Below are experts of layer 5 (counted from 0) of a mixture-of-experts language model. Rows are named router (the router's row for the expert) and show model dimensions 168-223. Each number is 128 + 24 x the weight over its row's rms, rounded and kept within 0 to 255. Numbers have three digits each.
After each expert's rows: a language model's description of what the expert responds to. This comes from a sample of Wikipedia text that the model never trained on.

# expert 35
router:116128160148078139126144168151137122107111148141095100127132159165118127122113110125161142119153096070151140145076115140144145127116108101147147125150140135087108132113
Description: Leading digits. Single digits starting numbers in dates, years, item numbers, rankings and table cells, such as 2(002), June 6, Item 2.02, 1(st).

# expert 26
router:104150134163112133183134120136170081122130134117111145131169161164144134130111092147118114130149122084149118134096080124139138107121103128128151108157107140107095144084
Description: Proper-name heads after "the". Capitalized words opening multiword proper names, often after "the", such as North, Royal, University of, Mount, Saint, Great.

# expert 1
router:117114154150100103150149133156098107088125166094097100099121174120148130140108140134129178110132104093133165145095113152127111106108160130149114143119135142117112151113
Description: Prepositions and articles. Prepositions, articles and preposition-article pairs inside noun phrases in running prose, such as of the, for, by the, as a.

# expert 22
router:124139136138111118107150111169140137130111138103065133137120140163117136123106130115148099094140083066122084097089118139129145123092085137137173114124142096100102162103
Description: Infobox labels, nationality adjectives. Infobox field labels after a line break, such as "- Notable", "- Language:", and nationality or scope adjectives such as English, French, local.

# expert 34
router:138125140210138135129123159151097158110116164121090083124144127155136127144113127124133138067169098119143097127102135117138149113126100119144128136127174152138129148093
Description: Short mid-word letter pieces. Single letters or short fragments inside a word right after its first capital, such as f, b, ig, it in W(it)tenberg, Ly(f).

# expert 12
router:139137159170114112162151122136151077126102152119128156115105164137176104137102148149113144071135119137135123145097127166149145129107087150120147121110129159117109130113
Description: Measurements and architecture. Digits in coordinates, measurements and table figures, plus building and appearance words in descriptions, such as stone surrounds, columns, windows, white stripes.

# expert 20
router:118144135172144075127173128143148106107092147123089098133130176154157098113104146116118111120140084102145144125135132118159115115098142076166182089086130179125115150086
Description: Table and heading markup. Wiki table pipes, separator rows and == section heading markers, plus column headers like Name, Player, Party in sports and election tables.

# expert 36
router:149139153145082132118142156152130126136128144131127134109111165141109145117114114114128135101119101125114151090101111159159106127102138129194122156094131137109099119121
Description: Personal first names. Given names of people such as John, William, James, Michael, plus surname pieces like -ley, -ie, in cast, staff and biography lists.

# expert 28
router:138094164137066084116135157170139110146100137106102137135125128120125103128094092132147155116111118099131142125111122119151136140107090144177142091084161130102100122124
Description: Prepositions after verbs. Prepositions and preposition-article pairs such as in the, on, from, at the following verbs in biographical and career narration, e.g. won at the.

# expert 27
router:153132183140138143144155164138141114144103164089115164107128130183103140101115134099122134104123111097114149097079107132167123108110111139148112139138139205079099156118
Description: Line breaks, closing quotes. Line breaks ending sentences, headings and list entries, plus closing quotation marks and parentheses after quoted titles or glosses, such as 'misdirect', "faithful".

# expert 11
router:153179159162131133136126119129120135117092125105121134128124185133132130131107097142106149114117132132144133130090089154153134125093114140130121099121120131100103181158
Description: List conjunctions. Commas, "and", "or", "&" and slashes joining items in lists of places, people or languages, such as "Spanish, and Italian", "Whitehall and Hammersmith".

# expert 14
router:116103141184132117148148137165173080125111137105127125097135138136162153162091108117127099123132120117108112102110083157161166125094065155137114134139143139107093119087
Description: Places, coordinates, landmarks. Place words and coordinate markup in location lists and infoboxes, such as County, Street, House, town, ″N, "- Coordinates:", "(age".

# expert 16
router:105166170112102119164139176170142123126090140136148124084140156119144179136104117113140120113150093088118176135071154115126119094111118124174117051165151158093109147110
Description: Spaces before numbers. Spaces and punctuation just before numbers, plus sentence-final periods and spaced prepositions like in, of, e.g. pot 1, road 110, 8/10.

# expert 5
router:162151152120099136122163158154155121131137155122080116120146168168109148126096156153141099118136091119099109079114141177163153099064097116131146098164107164094079188100
Description: Foreign-script and rare letters. Word pieces of romanized Chinese and other foreign names, rare capitals (Q, Z, K, X), and Thai or CJK byte fragments, often in tables.

# expert 2
router:171125147135105092103150136125126124131090154118108074155122153155126158126145154122117131129124090110122100111110108122159123120119133115183157121125148126125102131108
Description: Name-start capital pieces. First capitalized piece of a foreign or uncommon personal or place name, often in tables, such as Am(arnath), Sar(ja), Kh, Mar.

# expert 13
router:146133166182087107114156110145106074149124206134136107111123130130153169134087094140138137132133102063099132134088087121152084115088135159175137131126109123063094110096
Description: Plural and suffix endings. Word-final suffix pieces, mostly plural -s, -ers, -ings, -ions, ending nouns before verbs or conjunctions, as in trains, collections, degrees.

# expert 32
router:124111136135128115139122169142149122088107159116104120126121137190147118125133106112164114128150123087132128129083100136139152119109109140145147135131111135112119121095
Description: Year digit completions. Final digits of years after a split first digit, like 2-016, 1-983, in date ranges, taxonomic authorities and career lists.

# expert 37
router:111083160119127092106158168156147115108092145104071113088117186127134126129156133122078154120117144105092122096103157154139121125084151122151115092114107124101094148130
Description: Passive participles. Past participles and predicate verbs after was, is or were, often followed by by, such as released, known, named, included.

# expert 25
router:133145170163092135142122169163137155108078171090113139129135124121112137165126129154124138120149083107134144117101121149142124134092091154146091111114080150108079138089
Description: Foreign name fragments. Inner and final pieces of non-English proper names and acronyms, often in tables, plus coordinate symbols, such as -ski, -ová, -sson, -ung.

# expert 21
router:135121147147112117099184151158141082118106157074117111107142121135155124147084114124121101093120107094116144125088153169164119113123107124155126127130158165073097142123
Description: Line breaks and markup. Line breaks, table pipes, list dashes and == section heading marks in tables, infoboxes and lists.

# expert 9
router:134144149139098125167153178142161129066081162116136079101134173116151144114105123114136106108143099098134182118047133135139131100082111129187136121177119121101118159122
Description: Sentence ends and numbers. Sentence-final periods, often fused to a word ending (s., ing., ).), plus digit groups after commas or in years, such as 000, 982.

# expert 23
router:112113136153110105129161096112138108124116178141124127083153153141141133111109111130096109137138124125095133124080114107133135143105116095148160142153147154104101148098
Description: Words after articles. Common nouns, adjectives and word starts right after "a", "the" or "A", often in music or film credits, such as short, bin, Minute, box.

# expert 0
router:114114157166104110128130127142149135078112205104118135128130135182120141151079137127104126112151094083107117109093119064151124110135118090110127115119153134126112097088
Description: Mid-word consonant syllables. Short word-piece syllables like al, ar, am, ak, ap right after a capital initial in names and rare words, e.g. T-al-bot, S-al-ah, Sal-ween.

# expert 33
router:142125154136104110123132159157132111093088160101091111135147142123102131098119104122138166111130126092121115079110125119115129129083121115136142102133164132087101165104
Description: Active verb stems. Base forms or stems of action verbs after to, and, that or would, often split before -ed or -ing, such as claim, support, focus.

# expert 39
router:130163163152096118126106165157138112092116120122130149125128148163152166146082130125154092120174089119132139146103113124153152123065100134142145098134145139086075185095
Description: Place and institution names. Country, region, county and institution names after "of" or "in", such as Hungary, Belarus, Costa Rica, Law School, Washington Co.

# expert 7
router:169108149147100070135090102160113076118091147111087108143124138116182142131100104125127107101137131059141112095124141129186149136124090110140140118131110161107105165144
Description: Numeric table cells. Pipe separators and digits between numbers in statistics tables, such as vote counts, percentages, scores and track times like 62.7% | 65.7%.

# expert 4
router:123129123119123141114140158112103134129100164110109129125123193080119108125132106135100145144145096081120170162122143143159185134093126117156133073096121141135094110112
Description: Copulas and clause auxiliaries. Finite verbs and clause links such as was, is, were, has, would be, which, that, usually opening a predicate after a subject.

# expert 6
router:136157149143118064126131115168138113121118145097108093146163133163180149137149103136142120110133109083097125112115101122146126133071098112135130117129174156106125124088
Description: Elections and politics. Election and legislature words and election-table headers, such as election, Republican, councillors, incumbents, Senate, Votes, %.

# expert 31
router:089158168174116120160159097170134085121105166063120133111129143174128123125121097144110179067147110107122145122104146122156155093116124117146125122149157130098106142090
Description: Mid-word rhyme pieces. Vowel-led word pieces following an initial consonant or cluster inside words and names, such as sp(ike), c(old), Sc(reen), Roche(fort).

# expert 38
router:152145139135127086082131115152140109094132156146134122111130157167157113131116095119149101128161107078125133090101124157128155128114121130163159094096126147081114164108
Description: Sports competitions and teams. Sports words in match reports and results tables, such as Cup, League, Championship, team, club, round, butterfly.

# expert 30
router:097142131194112093117150121164132097134105145089067119119132165129144135099072104088127140104138102114132149077105118126152124112077102119133129124125126157098118130088
Description: Table separators and punctuation. Table cell pipes, closing parentheses, dashes, semicolons and equals signs in tables and lists, such as "|  |", ") |", "–".

# expert 3
router:142160135156098106147148085146166093113092142131078106142187135178138092105126090131134094110114104099112172091121135134139120113099146109134177124120163163121103161109
Description: Punctuation separators. Colons, hyphens, dashes and pipe characters that separate fields in tables, list items and times, such as Step Up: High Water, 12:00, list-leading "-".

# expert 19
router:126154135168100113102160131167180117124072164105128129061099133119139128154113135117141148159122092088129138126106057125127161105088139131133150113134118130091089152131
Description: Name-internal syllables. Middle syllables inside foreign or uncommon proper names of people and places, such as Sal(ern)o, Ror(et), Al(isk)erov, Raw(alp)indi.

# expert 8
router:106131156199092148166165139153134114079100173146091103121135130140140122119119147120119146109144108111126154091103102124132125125099075142153156127147129154099080157129
Description: Word-initial capitals. Capital letters or first syllables that begin proper names and titles, often after line breaks, e.g. G-abriela, M-ALTA, Per-ugia.

# expert 18
router:155112136157141146125168164162157095142110124094140115090125154176147133102132087130143132128113121072108133124105147135131102103118106104169120118158124131101092178091
Description: Months and time words. Month names after "on" or a day number in dates, plus other time words such as Monday, spring, days.

# expert 29
router:134130154138063120139150104135110100147128151081096115088081166109149146112098134118146138109134124095125117127079144149134133161058095132156122151137135162103099176130
Description: Possessive and family words. Personal pronouns his, her, him and possessive 's, and kinship nouns after them, such as son, wife, husband, in biographies and plots.

# expert 17
router:144141148162115112149150129151150099099121163131121107131135142147140135123123138119148120104144094066153134142074112112134141105102098109154126108144123143054115158144
Description: Abstract common nouns. Common nouns for fields, systems and activities after the or a modifier, such as government, water, music, production, community.

# expert 15
router:101137150162132130182148136131160129111086160102143109108158151167109123164093149086142148109133105099135102116109103165156144117088090115170160104121102110121124181097
Description: Biomedical word pieces. Word pieces and prefixes of scientific terms in biology, medicine and chemistry text, such as aut(onomic), ser(otonin), Haemophil(us), arth(ritis).

# expert 10
router:143097155173130109115167127131125110129113159104103115131124167167132106166109114111135134128123095101148116136107117159095159125096107148144129092145140133127112153091
Description: Digits in dates, coordinates. Leading digit 1 of years in dates and tables, plus digits in coordinate minutes and seconds, such as 1(978), 33°52′, I.

# expert 24
router:137155204119114087133161118171146144104090148118127127119114150123110084130117141161134130125144105124113120109102080159117123093104089137146141143175126133090126135135
Description: Vowel endings in foreign names. Vowel-final pieces like o, a, i, ia, os ending Spanish, Portuguese and Indian names or words, e.g. Mund-o, Segund-o, Ten-ali.